config = dict(
    n_layer=12,
    d_model=384,
    n_experts=40,
    experts_per_token=1,
    d_expert=736,
    d_shared_expert=0,
    activation='squared_relu',
    moe_layers=[0, 1, 2, 3, 4, 5, 6, 7, 8, 9, 10, 11],
    router_score='softmax',
    normalize_top_k=False,
    routed_scale=1.0,
    balance_loss=0.00068,
    balance_bias=True,
    router_logit_norm=2.0,
    init_std_router=0.0173,
    lr_router=0.00164,
    vocab_size=38102,
    norm='rmsnorm',
    norm_eps=1e-06,
    tie_embeddings='early',
    optimizer='soap_variant',
    lr=0.00266,
    beta1=0.95,
    beta2=0.95,
    batch_tokens=262144,
    seq_len=1024,
    train_tokens=1594000000,
    steps=6081,
    dataset='wikipedia_en',
)
Below are experts of layer 2 (counted from 0) of a mixture-of-experts language model. Rows are named down (a neuron's output weights, with its number) and show model dimensions 160-191. Each number is 128 + 24 x the weight over its row's rms, rounded and kept within 0 to 255.
Before each expert's rows: a language model's description of what the expert responds to; "comes before" lists some tokens at least twice as common just after its tokens as in all text. This comes from a sample of Wikipedia text that the model never trained on. Tokens count by the router's weight.

# expert 38
It responds to: Clause-opening conjunctions. Subordinators starting clauses, such as when, while, after, until, that, if, and commas after introductory phrases like "In 2017,".
comes before: "the ", "he ", "it ", "they ", "she ", "there "
down0 [156 137 122 117 130 126 188 164 129  77 136 132 126 142 160 111 147 141 107 109 109 158 112  74 122  98 142 155 108 101 139 149]
down1 [124 149 106 135  88 110 134 126 118 177 135 169 149 138 131 125 142 123 158 116 121 117 139 159 146 135 143 137 109 118 152 134]
down2 [159  79 137 152 118 140 134 141 144 153 151 134 147 133 115 126 110  87 157 130 180 121 180 136 131 159 131 122  99 141 119 144]
down3 [117 126 138 108 137 140 135 119 166 151 145 118 128 147 117 131 175 117 141  94 144 129 123  59 121 135 140 134 133 158  87  81]
down4 [159  97 102 145  98 167 143 124 151  83 134 122 130 123 117 147 145 134  92  92 128 124 100 147 155 113 147 125 155 117 132 103]
down5 [152 110 165 111 148 117 143 101 125 128 124 151 106 126 120 146 135 127 148 151 170 122 148 125 103  79  98 204 118 135 118 128]
down6 [178 133  70 124 195 121 144  76 129 136  59 114 125 139 118 145 130 121 120 117 137 125  96 135 147 163 114 117 145 113 111 112]
down7 [149 139 142 117  79 113 149  77  98 126 153  83 164  71 135 165  95 144 168 118 165 129 110 117 142 132 152 159 109 174 146  96]
down8 [110 112 121 118 134 147 131 138 144 139 141 149 159 154 114 145  99 117 140 155 153 113 146 173 110 138  95 102 110 117 148 106]
down9 [121 140 138 144 141 107 120 129 129 119 123 174  97 128 130 125 151 128  66  94 134 114 144  94 107  96 156 115 128 126  94 142]
down10 [ 76 123 108 103 127 138 103 132 175 109 127 161 113 145 148 125 138 120  62 117 136 114 127  96 107 130 147 145 120  91 130  95]
down11 [146 113 116 120 111 127 103 115 188  71 154  95 155 106 164 121 166 116 123  62 142 132 137 157 111 138 122 102 120 133  94 147]
down12 [107 106 171 125 122 118 120 116 124 118 144 123 117  62 125 139 113  69 139 128  91 137 141 110 172 140 143 141  76 140 160 181]
down13 [142 123 108  89  98 133 102 128 114  97 155 127 129 125 171 161  91 140 135 130 113 170  99 143 160 145 136  82 192 173  98 130]
down14 [142 121 124 123  86 127 132 162 134 146 118 106 148 134 163 133 121  92 120 111 141 145 119 106  96 116 133 135 119 163 112 148]
down15 [139 146  98 118 126 111  92 111 143 124 130 130 139 124 127 145 180 174 135 105 118 128 110 143 113 109 120 158 123 100 120 126]
down16 [117  88 156 110 111 111 147 134 165 101 105  97 126 110 106 145 110 144 105 143 120 136  98 104 110 122 160 124 128 140  94 128]
down17 [127 143 151 164 133 119 202  63 137 135 130 156  70 146 106 120 102 157 119  97 146 118 176 147 112 107 125 139 117 138 151 134]
down18 [135 157 141 119 104 123 130  94 143  56 130 128 147 126 182 139 134 182  88 128 108 128  99 144 123 107 144 117 122 150 140 101]
down19 [119 135 141 149 108 103 156 156 114 101 105 107 190 143 130 115 161 130 131 105 113 108 107 142 156 140 103 158 144 145 109 157]
down20 [ 90 146 131 173 128 100 157 114  72  92  83  96 134 156 151  88 147 119 134  82 163 122 109 141  98 119 158 135 138  96 145 120]
down21 [124 106 133 103 139 149 128 152 125 126 121 125 146 118 123 117 109 150 115 122 115 175 120 173 163 105 105 159 102 133 122 115]
down22 [123 145 111 129 123 132 148 122 165 127 151 146 160 135 106  68 135 177 117 110 145 161  95 163  78 138 119 101 132 139 105  93]
down23 [124 140 114 120  73 119 129 145 135  98 121 121 149 139  95 156 126 132 162 192  97 135 132 148 122 120 136  82 125 140 157 141]
down24 [108 115 128 139  83 108 128 134 139 101 164 114 156 140 105  95 128 176 121 109 127 117 106  95  85 120 117 122 119 184 124 128]
down25 [118 109 114 137 108 101 132 143 143  81 127 108 140 144 195 155  98  94 119 127 120 160  92 131 121 127 141  88 162  99  99 154]
down26 [146 120 153 133 115 110 147 147 128 154 143 122 143 151 159 194 103 120 117 116 129 155 110 142 126 122 145 102  71 119  73 100]
down27 [133 119 161 163  87 154 146 136 153 141 177 118 135 134 154 137 121  98 104 110 117 155 127  76 189 118 101 108 120 121 139 122]
down28 [150 122 139 106 130 102 138 103 116  86 112 107 145 126 130  94 122 138 129 142 149 155 122  80  92 125 153  92 150 142  84 137]
down29 [120 143 129 156 133  94 170 118 152 146 188 110 135 117 135 156 157 132 103 143 127 131  70  95 132 130 158 114  97 121  77 114]
down30 [125 126 137 160 155 116 173 133 151 105 146 141 136  99 136 124 104 127 147  91  86 126  86 107 147 115 176  91 115  97 116 121]
down31 [132 125 144 117 164 133 161 105 125 140 147 162 172 137 133 137 121 132 149 112 101 127 115 103 137 106 136 109  80 120 120 139]
down32 [142 136 109 113 128  94 125 137 118 101 160  99 141 132 121  93 139  84 102 115 148 156 104 130 117 143 122 134 113 111 138 153]
down33 [101 124 116 124 185 108 133  98 147 144 160 101 138 122 143 119 106 142 142 164 176 138 146 132 123 101 127 155 161 130 128 113]
down34 [125 153  97 140 110 115  95 163 144 123 161 150 102 142  82 148 122 103 122 128 116 117 115 176 134 144 103 129 142 116 146 145]
down35 [140 112 128 137 126  82 136 127 134 108 113 115 140 129 107  66 110 174 110  98 113 151 139 164 103  78 150 113 128 159 147 135]
down36 [ 94 106  87 125 121 102 173 128  88 104 109 134  98 144 164 126 120  88 125 103 118 140  99 136 112  89 116 128 102 111 140 115]
down37 [152 131 137 160 138  94 169 111 122 108 108 121 119 127 173 117 141 144 104 142 153 136 147 147  93  82 129 131 149  95 139 122]
down38 [117 163 150 100 104 139 122 129 175 121 139 132 148 128 159 124  91 138 106 151 144 137 125 164 151 107 106  99 120  89 154 143]
down39 [136 135 124 147 142  94 106 167  99 138 146 175 128 139 116 103 123 153 149  83 129 117 136  82 145 142 115 109  79 141  97 116]
down40 [126 122  98 113 125 120  94 127 146 125 106 108 129 118 126 126 157 108  83 150 131 173 167 122 130  99 111 122 134 155 152 157]
down41 [126 135 145 119 127 103 103 102 143 162 164 130 136 144 128 151 174 129 153 136  93 149 133 145 155 148 110 100 155 151 109 160]
down42 [ 92 173 150 109 122 137 149 136 144  74 105 163 122 122 126 217 144 108 125 114 165  83 108 126 103  97 165 102 130 161  91 149]
down43 [124 117 101 107 119 130 134 135 149 111 105 144 134 108 141 152 114 151 154 167 151 149 107 115 156 140 139  91 131 162 117 139]
down44 [129  64 136  92 117 144  93 154 133 173 130 103 131 121 147 114 161 127 128 137  83 185 159 144 111 141 121 150 187 147 132  88]
down45 [133 146 147 141 159 145 148 120 111 130 118 155 132 129 122 129 123 120 135 187 129 120 137 139 111 131 168 123 137 145 134 132]
down46 [136 104 106 114 140 136 120  83 187 110 168 120 162 136 127 131 107 124 166 122 115 114 126 124 115 151 143 132 142  81 122 153]
down47 [124 144 106 110 110  55 171  99 139 103 120 141 134 140 109 122 154 123 123 111 143 151  82  99 116  99 138 154  99 119  81 153]
down48 [112  93 112 108 107 143 125  90 131 124 175 149 129  77 153 110 124 124 105 162 118 100  93 144 131 154 141 131 149 118 144 138]
down49 [140 144  86 124  98 129 101  80 172 121 138 130 145 128 157 137 166 142 150 114 147 116  65 135 119 113 176 152 101  73 133 151]
down50 [128 111 157 121 100 136 126 117  87 136 162 140  90 126 104 134 119 105 127 111 147 154  95 140  62  85 119 108  83 129 155 124]
down51 [131 155  88 113 125 143  97  71 136 103 130 121 167 135 123 134 128 123 151  91 106 144  93 122 160 132 163 156 144 121 151  99]
down52 [116 126 150 166 140  89 148 112 135 100 103 141 117 130 133 131 174 113 123 139 158 140 113  88 133  92 130 171 135 128 101 123]
down53 [125 100 164 134 158 142 116 119 133  90 114 120 153 114 168 114 167 132 153  96 163 150 136 116 139 141 140 126 107 106 143 140]
down54 [131 109 109 115 166  81  82 118  90 111 150 128 134 129 131 122 104 100 114  96 117 118 142 162 126 114 125 126  92 119  96 117]
down55 [110  97 147 116 111 131 119 120 128 137  79 117 165 118 177 123 145  99 124 100  92 156 139 151 158 109 130 107  89 133  79 163]
down56 [150 110 131  93  74 114 172 152 127  96 127 111 169 117 146 120 112 165 153 132 135 106 105 129 105 129 140 131 142 157 135 129]
down57 [168 118  95  89 101 127 160 127 137  82 122 113 120 135 118 175 179 128 115 110 135 159 137 124 149 109 111 152 116  94 123 129]
down58 [ 97 110 112 120 113 108 151  81 112 114 106 126  95 111 112 143 174 144  71 112  93 159 137 136 137 121 144 158 134 119 159 122]
down59 [141 119 127 143 138 120 100 103 102  95 159  91 177 115 142  83 104 152 118 102 131 151 118 152 118  90 156 138 119  92 144  89]
down60 [ 84 110 153  92 109 119 159 143 133 151 154 127 135 106 126 181  96 113 124 119 113 145 125 155 158 128 129  97 126 164 101 158]
down61 [ 83 150 194 114 144 133 122 101  96 130 113 164 129 116 106 138 112 138 140 108 119 124  77 115 104 119 130 177 120 138 130 191]
down62 [ 94 131 106 131 146  40  96 117 146 119 127 111 125 138 150 179 179 133 123 111 136 154 112 123 130 137 169 131 121 113 100 112]
down63 [132 155 101 101 106 112 159 106 143  78 154 111 174 144 145 170 136 134 127 124 166 131  87 142 139  85 128 138 136 138 135 174]
down64 [128 135 151 162 115 121 151 129 142 154  97 162 125 158 123 180 132 112 105 161 134 137 132 153 129 136  82 199 173 135 129 112]
down65 [159  82 131 136 125 140 123 138 163 148  97 101 139 150 114 132 108 130 129 120 102 134  98 120  69  92 159 142  91 139 132 139]
down66 [103 122 135 129 149 106 133 114 118 107 132 109 132 102 115 154 122 165  97 151  71 122  94 129 123 142 128 128 155 141  94 156]
down67 [124  61 139 130 127 133 120 119 100 117 116 128 112 135  98 142 120  65 166 127 140 125 139 107  98 133 161 104 159 116 105 139]
down68 [132 111 157 138 107 125 139  98  66 129 138 105 107 136 116 129 139 135 190 169 147  66  97 108 116 119 130 129  96 177 142 132]
down69 [154 169 157  74 100 134 120 140 154 158 104 120 117 119 112 107 124 133 146 130 167 108 182 161 156 140 146 126 130 128 100 137]
down70 [114 131 106 173 137 111 126 136  97 146 106 129 128  67 133 124 135 122  97 140 111  91 128 120 110 132 112 119 156 117 188 107]
down71 [129 159 107 111 121 128 109 111 161 126 118 137 146 131 106  82 119 124 185 130 128 173 130 159 146 150  77 126 107 121 136 153]
down72 [ 45  83 138 138 156 134 149 137 137 104 123 119 140 169 150 126 120 105 112 134 163 138  86 158 174 118 123 128 134  87  97 143]
down73 [137 109 137 140  98 111 121 128 162 110  94 114 124 129 111 114 107 139 155 131 119  94 139 123 112 144 172 116 127 152 137 148]
down74 [146 109 156 144 113 112 117  92 136 121 171 148 122  98 178 144 127 112 126 134  84 149 166 153 134  98 158 118 144  84 157 160]
down75 [100 134 116 134 129 107 127 153 106 130 148 155 143 105 133 137 120 142 140 114 153 116 145  51 137 103 108 129 150 149 130 129]
down76 [110 133 101 131 133  93 166 149 129 107 143 117 126 137 151 154 126 122 114 114 122 133  93 115 141 113 132 166 130 136  89 131]
down77 [107 149 136 125  85 167 144 135 117 164 132 153  97 110 173 146 131 128 141 165 110 125 123 176 124 134 120  85  85 106 156 171]
down78 [137 124 111 136 105 122 109 117 135 149 118  81 101 139 128 148 124 104 146 123 152 131 124 113 125 120  79 161 131 145 100 113]
down79 [146 124 184 131 126  52 109 140 142 136 162 123 101 147 158 110 149 116 162 109 104 133 128 147 139 122 127 136  87 119  71 111]
down80 [ 96 116 138 170  98 120  97 111 120  95 169  92 127 142 158 155 113 132 148 114  57 127 123 119 148 115 148 161 172 159 118 181]
down81 [148 104 144 139 106 144 107 134 135 125 131 109 130  98 175 121 118 121 136  98 124 151  86 145 120  82 128 132  70 154  72 135]
down82 [113 127 120 106 121 137 148  84 151 145 120  88 144 131 106 133 137 127 165 148 161 141 100 186 125 166 128 143 110 129 118  96]
down83 [122 128 105 104 106 166 109 104 152 116 134 117 152 169 162 107 113 148 108 134 143 127 112 116 137 176 169 131 137 135 123 115]
down84 [130 144 126 137 104 115 173 113 139  73 129 110 150 111 144 175 187 145  67 127 132 155 133 114 160 121 120 126 105  70 116 112]
down85 [134 127 139 124  81 144 138 103 159 115 149 106 144 118 151 150 157 112 123 165 150 115  89 119 176 122 125 111 136 132  81 133]
down86 [ 74 138 141 164  88  92 132 112 104 101 162 115 134 134 140  75 145 141 152  87 120 136 118 115 103 140 160 120 155 120 133 117]
down87 [106 147 100 116 123  87 134 125 126 126 129  96 125 128 152 138 135 106 115 124 111 131 115  89 145 102 101 157 128  96 126 144]
down88 [157 144 134 170 119 110 151 127 139 122 160 149  97 138  93 150 103 144 134 171 101 157 115 135 109 127 152 106 143 149 132 124]
down89 [ 83 127 134 163  87 172 124 133 122 139 183 113 132 125 133 105  96 115 136 143 116  82 125 113 112 162  99 114 117 116 129 106]
down90 [153 154 147 163  62 128 134 142 176 153 151 137 125 123 142 163 170 175 146 130 173 108 141 106 152 148  98 149 106 109 147 123]
down91 [113 126 161 109 110 119 109 149 148 105 103 117  82 167 110 102 157 126 134 106 136 142 135 103 130 114  84  77 115 101 121 161]
down92 [159 163 119 133 151 100  99 149  94 115 164 155 134 141 144 102 125 163 144 101 182 103 180 135 152 118 135 163 126 114 129 102]
down93 [147 121 142 124 161 121 163 106 121 144  74 164 151  84 153 133 137  93 122 129 128 135 123 139 142 106 121 113 189 101 148 108]
down94 [114 123  78 131 151  98 144  88 151 105 104 118 143 132 109 116 126 147 104 155  89 121 164  93 131 108 134  87 135 147 109 130]
down95 [116 109 195 106 124 141 116 142 151 121 101  90 118 152 141 180 128 137 147  83 117 125  83 163  97  61 143 146 121 105 142 160]
down96 [138 128 115 171 141  64 140  74 133 144 126 107  64 122 148 145 138  82  98 132 152 142 107 134 112 109  94 137 161 142 122 108]
down97 [113 111 128 130 132 140 114  73 120 157 147 117  70 129 118 155  86 128 149 148 187 139 186 118 129 132  91 119  60 106 106 127]
down98 [134 131 132 114  99 131 143 130 123  71 132 132 115 137 116 125 154 175 124 139 117 135 136 158 112 101 135 121  88 195 124 156]
down99 [154 116 130 109 121 111 106 142  73 142 100 136 156 111 103 141  82  93 151 131 109 141 129 123 109  90 131 109 122 161 131 111]
down100 [138 121 132 164 145 154 144 111 110 136  97 100 119 141  99 139  70 120  78 147 172 139 117 123  84 128 124 140 111 120 101 121]
down101 [ 82 139 122 100 146 101 134 121 132 125  97 108  62 107 141 115 177 142 118 128  83 117 103  98 127 142 120 144 139 155 120 134]
down102 [102 149 127 113 150 130 113 155 142 150 149 151 153 113 133 165 137 136 116 102 116 135 106 153 112  67 137 126 115 108 123 112]
down103 [126 132 120  93 130 122 139 122 114 109 159 100 114 136 126 156 144 123 144  98 115 146 160 126 145 124 124 148  91 119 139 137]
down104 [107 132 137 145  90 120 103 130 131 125 112  82 139 128 140 138 100 126 135 126 139 153  82 131 125  84 160 148  64 169 143 154]
down105 [135 122 112 118  99 109 107 107  97 177 126 131 132 147 113  95 144 127 145 128 150 125 119 135 153  77 156 103 112 125 105 111]
down106 [ 95 153 148 120 172 113 131 110 126 151 138 132 110 134 118 168 115 176 101 134 150  95 154 109 128 155 118 142 137 126  89 117]
down107 [ 87 131 148  93 111  85 174 139 131 144 131 111 128 111 134 130 109 116  79 136 120 105  74 131  88 156 169 139 156 159 137 155]
down108 [ 56  85 141 157 135 121 132 136 132  75 148 118 150 128 154 120 130 114 127 121  88 132  95 106 152 177 125 132 154  87  97 179]
down109 [169 121 144 108 112 133 105 120 126  89 109 111 144 127 182 101 146 166 130 168 115 176 137 114  83 123 129 115 141 157 121 114]
down110 [132 134 144 156 127 144 121 132 135 130 111 110 111 129 172 105  89 119  96 130  93 166  95 155 123 108 155 121  97 101 108 143]
down111 [126  89 132 117 119 119 157 129 135 123 119 120 116 123 117 137 128 111  87 122 119 170 102 113  91 161 114 131 122 148  87 139]
down112 [118 121 144 108  83  76 137  90 108 130 141 137 151 134  95 120 108 139 133 118 107 108 143 121  74 101 171 153  96 147 132 126]
down113 [140 124 142  93 137 147 106 113 127 100 136 200 116 124 124 142  75  94 168 145  88 121 174 150 202 138 116 125 130 138 137 131]
down114 [146 148 127 107 141 136  85 108 130 101 148  80 145 160 137 123  81 142 131 119 101 127 137  96 125 126 131 112  96 141 151 101]
down115 [175 113 179 106 106 105 146 142 117 122 115 155  89 149 165  98 108 106 126 114 131 178 153 115  74 110 140 142 128 141 106 134]
down116 [157 124 118 133 157 109 160 137  91 125 118 178 109 102  97 133 173 162 168  92 137  74 121 127 124 104 111 162 132 118  92 122]
down117 [ 97 126 146 126 114  95 128 154 110 148 122 117 117 130 105 110 131  68 132 149 163 161 128  67 107  76 123 157 129 132 130 137]
down118 [169 183 152 125 171 134 119 141 192 131 119 153 154 124 189 129 143 130 150 111 146 147 116 116 150 118 131 106 166 127 132 136]
down119 [131 134 120 134 112 122 180 106 132  73  98  89 144 122  98 148 156 145 147 119 181 151  93 148 107 105 140 160 103 133  99 149]
down120 [148 140 150 129 126  99 167 118  98 132 183 170 172 116 140 133 157  97 103 147 103 131 143 172 129 112 132 112 101  95 111 168]
down121 [110 122 131 114 120 133 146 159 110 131 176 123  94 125 142 160 154 131 114 137  95 152  92 109 124 112 171 152 138 158  90 139]
down122 [ 87 109 120 138 127 126 101 114 139 142 120 134 127 134 113 129 126 120 122 144 152 159 131 119 133 126 115 149 135  94 147 116]
down123 [170 106 113 121 119 117 126 143 150 112 123  86 111 120 119 120 150 147  74 126 123 150 104 113 157  90 127 124 118  71 102 106]
down124 [144 125 157  83 106 132 134 126 131 106 154 128 136 133 134 155 114 131  97 130  97 131 111 183  84  75 137 148 131 115 117 127]
down125 [170 149 110 105 113 130 128 135 148 119 130 162 139 133 159 102 137 141 136 136 149 132 143 153 108 139 167 160 145 115 151 129]
down126 [141 129 136 117 120 137 113 122 149 122 111 121 134 157 122 141 138 130  92  73 101  99 108  97  98 135 133 146 153 130 113 136]
down127 [ 80 139  92 131  96 142 181 121 140  99 125 165 154 136 130 137 145 113 162 146 116 127 139  83 111  91 146 117 116 123 109 106]
down128 [150 137 136 132 116 138 123 165 124 148 184 115 126 113  96 126 118 120 106 103 108 129 121 150 105 124 119 105 136 122 123 132]
down129 [ 98 130 148 164 105  47 163 139 114 120 132 130 124 135 126 126 162 130 132 100 142 136 113 178 101 126 138 114 130 176 138 166]
down130 [138 109 113 132 152 146 180 141 128 162  92 107  95 131 165 143  98  98 125 122 147 107 106 144 112 166  97 130 142 151 145 140]
down131 [140 122 115  98 113 108 145 146 112 117 120 136 138  80 172 104 116 131 100 154 122 100 135 120 144 157 144 130 125 113 138 106]
down132 [140 103 175 156 168  76 145 132 156 114 133 123 137 179 152 114 171 104 108 119 125 158 143 133 140 110 156 124 100 160 143 136]
down133 [105 113 164 142  60 118 141 143 178 138  94  87 135  90 138 117 155 104 178 151 139 146  83  78 146 119 102 150 107 112  96 128]
down134 [100 102 121 141  97  93 141 112 166 124 146 171 126 143 173 172 139 187 150 125 117 160 127 148 149 102 114 126 106 113 111 152]
down135 [ 98 123 157 118  91 102 147  98 124 113 110 149 114 130 143 143 138 132 118 106 127 131 107 123 111 133 147 128 101 120 144 152]
down136 [109 124 127 122 165  89 140 141 158  79 128 157 120 119  99 158  86 137 126 116 103 164 133 130 128 118 121 145 114 103 110 193]
down137 [149 123 120 137 140  94 132 104 103 120 155 104 158 127 177 124 151  99 132 119 128 139 156 133 135 120 131 122 116 130 118 130]
down138 [ 81 176 102 137 122 105 148 176 142 125 133 111  85 134 143 108 134 133 121 137 116 125 104 132  88  91 174 111 149 130 129 128]
down139 [ 78 120 143 112 132  72 107  96 116  95  78 116 100 137 151 108 195 167 133 139  72 140  89  61 115 131 144 129 121  79 109 140]
down140 [111 133 157 138 102  78 143 172 125 113 150 134 110 138  90 159 154 123 117 123 137 148 138 123 129 105 138 131  71  68 125 134]
down141 [105 157  87  98  98 126 142 102 117 131 118  95 150 116 168 107 112 153 120 105 149 120 121 137 104 130 103 119 124 164 124 107]
down142 [107 178 194 128 133 178 141 180 138 123 154 128 121 151 157 149  76 147  77 124 110 134 140 138  91 114 179 154 109 108 136 126]
down143 [169 135 156 143 128 117 106 123  99  99 174 105 130 157 165 175 131 129 104 125 122 147 112 168  89  58 134 117 114 137 129 131]
down144 [146  75  91 110 108 148  87 122 126 122 151 119  91 115 163 113 143 125 139 140 126 171 113 127 142 102  87 148 137  96 117 115]
down145 [151 132 115 125  95 140 133 139 152 106 105 127 108 124 110 143 112 118 114 146 110 159 143 139 150 119 118  93 129 118 136 151]
down146 [ 86 148 128 133 156 126  96 100 118 134 123 107  89 128 104 107  93  86 132 113 147 131 134  90 162 120 154 167 156 100 148  92]
down147 [167 147 135 139 126 175 149 150 102 106 131 155 127  94 117  98 136  98 135 127 126 153  98 133 129 112  80 124 165 100 112 155]
down148 [125 106 117 128 169 175 125 115 112 129  64 114 183 114 159 113 128 124 109 163 144 146 106 111 116  87 166 113 114 140  92 146]
down149 [131 142 117  84 114 110 120  72 128 109 145 118 173 142 128 143 123 118 135 155 127 148 101 117 149 145 106 130 152 151  92 100]
down150 [114  86 138 164  87 137 149 130  83  98 140 164 126 129 102 137 138 174 152 113 157  96 155 115 135 122 107 151 126 127 103  84]
down151 [ 97  96 120  98  87 162 153 143 128 105 139 101 108  98 175 124 125 103 149 130  85 156 137  96 153 168 122 112 127 164 138 181]
down152 [136  99 122 158 128 157 128 131 139 154 131 141 142 104 152 109  79 106 136 155 114 134 148 112 130  97 139 143 139 125 120  64]
down153 [158 111 125  71 106 132 143 122 111 140 131 125 182 124 178 136 126 125 133 124 154 130 109 153 158 103  94 135 128  58 114 142]
down154 [104 137 105 142 162 126 110 143 142 129 113 111 107 140 104 168 126 125 167 131 146  84 160 102 119 121 174 150  75 135 143 110]
down155 [111 130 137 104 149 100 119 109 146 149 136  93 159 100 116 165 112 139 107 178 145 117 134 114 168 153 117 124 103 145  95 116]
down156 [115 156 140 127  83 136 148  98 165 163 120  94 100 136 134 136 141 109 147 133 117 179 103 137 106 130  99  94 140 178 115 175]
down157 [141 133 127 119 111 108 119 113 129 114 147 116 141 109 155 151 189 130 180 131 145 153 135 161 129 141 128 117 161 136 111 136]
down158 [103 128 128 161 140 103 132 103 122  50 121 137 116 134 101 152 158 166 103 115  85 175 123 120 120 134 137 122 170 163 129 212]
down159 [107 107 127 182 151 131 148 131 119 153 123 127 142 145 155 117 135 142 184  92 117 144 173 151 133 137  93 175 155 113  80 122]
down160 [149 154 155 150  98 158 148 128 104 120 161 107 120  87 149 146 121 120 147 116 135 167 107 163 132 130 147 174 135 146 148 153]
down161 [126 125 115 147 152  89 103 141 133 139 112 151 136 165 129 119 122  98 150  95 144 127 115  84 137 130  78 141 152 119 127 152]
down162 [136  82 148 118 148 103 115 152 110 132 115  90 104 139 145 163 146 133 178 141  94 156  98 154 104 137 136 127  97 125 126 121]
down163 [124 137 153  75  72 121 124 110 141 146 165 102 105 133 103 125  74  89 117  86 127 127 130 106 107  94  81 102 114 154 138  96]
down164 [ 57 113 112 118 123 150 138 161 146 102 118 164 120 106 128 180 115 135 128 116 113 149 176 131 126 132 194 129 160 126 103 115]
down165 [104 118 115  97 153 131 116 116 133  94 101 143 136 109 166 118 134 138 149 127 145 180  80 122  85 121 123 115 123 109 111 119]
down166 [155 129 118 141 117 111 142 151 113 105 113 124 170 102 113 117 131 151 112 114 139 149 132 116 128  73 143 132 136 120 135 137]
down167 [111 132 149 107 159 121 126 142 143 143 180 147 113 113 134 136 133 110 138 119 123 118  97 109 112 121 103 151 102 131 112 121]
down168 [111 113 158 181  69 131 103  90 150 120 134 110 115 138 167 144  98 121 129 114 130 128 107 168 142  99 135 138 112 152 117 160]
down169 [ 83 118 137 148 134 126 121 125 171 110 158  85 135 126 129 100 135 118 112 126 123 146 131  86 134  69 155 105 146 108 117 171]
down170 [176 151 112  79 138 122 120 170 168  81 129 127 130 138 134 127 135 192 118 148  94 142 152 178 123 106 148 143 113 141 134 109]
down171 [116  80 154 119 112  81 171 114 126  94 163  85 160 108 138 135 117 129  93 136 132 124 102 132  94 140 155 120 104 133 102 158]
down172 [135  93 111 115 140 116  96 194 144 123 117 124  90 143  77 130 123 101 145 152 155 117 148  76 113 138 100 134 129  81 133 120]
down173 [122 107 162 102 126 135 122 124 173 102 125 137 148 132 166 116 102 133 117  95 139 132 101 113 155 143 141 139 117 109 161 106]
down174 [107 141 159 129 124 105 122 148  92 158 159 123 118  98 128 167 133 116 151 122 159 133 118 153 141 150 184 130  94 133 106 144]
down175 [124 151  89  99 157 173  96 113 106 139 133 144 140 128 149 122 107 148 131 144 127 132 140 142 115 171 110 139 140 131 111 130]
down176 [122 143  94 122 140 118 154 123 103  96 135 135 155 132 129 121  81  99 129 163 121 162 104 113 110 120 133 148 133 108 124 138]
down177 [103 172 110 119 119 106 122 189 128  86 139  96 158 143 120 127  75 107 125 115  88 143 109 159 149 143  98  94 149 188 140 131]
down178 [146 104 125 148 128 132 108 137 137 107 121  96 180 104 149 125  91 169 120 141 136 156 109 160  92  97 150 101 115 121 117 139]
down179 [120 129 166  87 106 113 109 154 138 154 147 102 146 130 116 140  83 121  98 115 124 154 102  93 141 150 136 148 122 159 104 146]
down180 [159 105 106 123 119 140 136 142 133 154 107 146 121 133 167 120 130 119 109 145 101 126 128  63 143 180 138 121 121  85  92 132]
down181 [114 129 157 115 143 133 125 106 124 141 108 108 135 128 129  88 152 155 168 131  78 141 130 141 107 121 155  70 151 175 114 158]
down182 [131 118 131 139 104 130 182 130 124 107 161  70 139  76 116 176 182 120 110 131 131 144 117  97 132  85 181 148 112 118 163 133]
down183 [130 129 127 128 109 138 144 181 133  72 150 156 105 144 141 133 134 127 146 117 117 128 160 127 154 102 155  83  92 154 172  79]
down184 [120 131 152 106 167  99 150 160  98 127 140 163 121 115 125 132 145 129 156 141 147 158 125 162 167 120 122 135 126 114 107 176]
down185 [152 110 136 105 129 115 151 135 128  49 139 146 106 143  99 115 152 154 121 131 148 142 136 119 135 127 115 139 106 135 128 160]
down186 [141 117 139 157 138 104 142 134  88 134 182 117 110 114 163 129 132 120 145 156  80 137 118 109 130 135 116 144 131 122  99 155]
down187 [133 139 160 151 135 147  99 115 115 119 123 109 156 120 133 108 135 147 157 155 155 127  94 107 127 115 150 149 155  89  79 147]
down188 [144 119 152  92 108 100 114 171 141 153 120 138 125 137 121 113 128  99 128 167  63 136 152 104 111 146 175 114  91 151 113  93]
down189 [146 101 156 153 118 131 139 125 155 117 146 132  98 118 135 117 155  91 107 125 138 176  79  90 124 103 135 143 106 147  88 113]
down190 [162 106 164 126 160  84 174 187 119  67 129 174 142 133 158 136 138 136 116  99 115 126 129 117  63 129 164 118 136 133 130 149]
down191 [146 122 132 125 138 105  97 161 161 125 117 123  79 143 172 133 145 101 125 154 130 145 132 104 138 137 117 135 130 145 100  58]
down192 [ 91 128 135 142 168 117  82  91  84  94 135 146 141 130 117 123 115 128 120 138 153  90 117  94 125 114 175 114 102 108 105 117]
down193 [133 160 162 184 137 115 174 116 118 102 163 138 112 130 122  98 126 167 108  99 153  96  94 143 150  93 167  95 106 112 113 110]
down194 [165 139 143  92 113 132 116 146 119 192 138 118 159 154 122 115 126 156 114 133 123 100 114 145 101 100 142 116 119 105 130 115]
down195 [149  85 103 153 170 153 160 115  96 110 138 156  95 138  76 101 149 154 145 162 144 121 157 135 140 114 131 133 132  63 160 138]
down196 [112 143 122 154 110 135 113 124 140 119 155 132 113 135 148  95 143 153 124 129 102 108 127 138 136 106 141  88 138  79  95 144]
down197 [105 125 113 104  92 145 123 125 147  63 119 127 160  64  95 151 118 105 113  98  99 165 119 114 130 122 111 111 156 126 132 135]
down198 [ 94 163 145 127 108 161 141 148 138 133 178 176 138 161 155 111 189 158 167 132 135 122 136 137 130  89 126 135 140 148 143 134]
down199 [109 115  99 143 116 165 162  94 130 148 142 139  72 133 129 108 144 133 109 115 133 139  77 132 155 133 137 157 152 116 114 118]
down200 [136 118 115 123  95 128 119 110 153 100 137 120 166 107  92  89 130 106 140 150 138 129 131 118 118 133 135 173 190 105 127 115]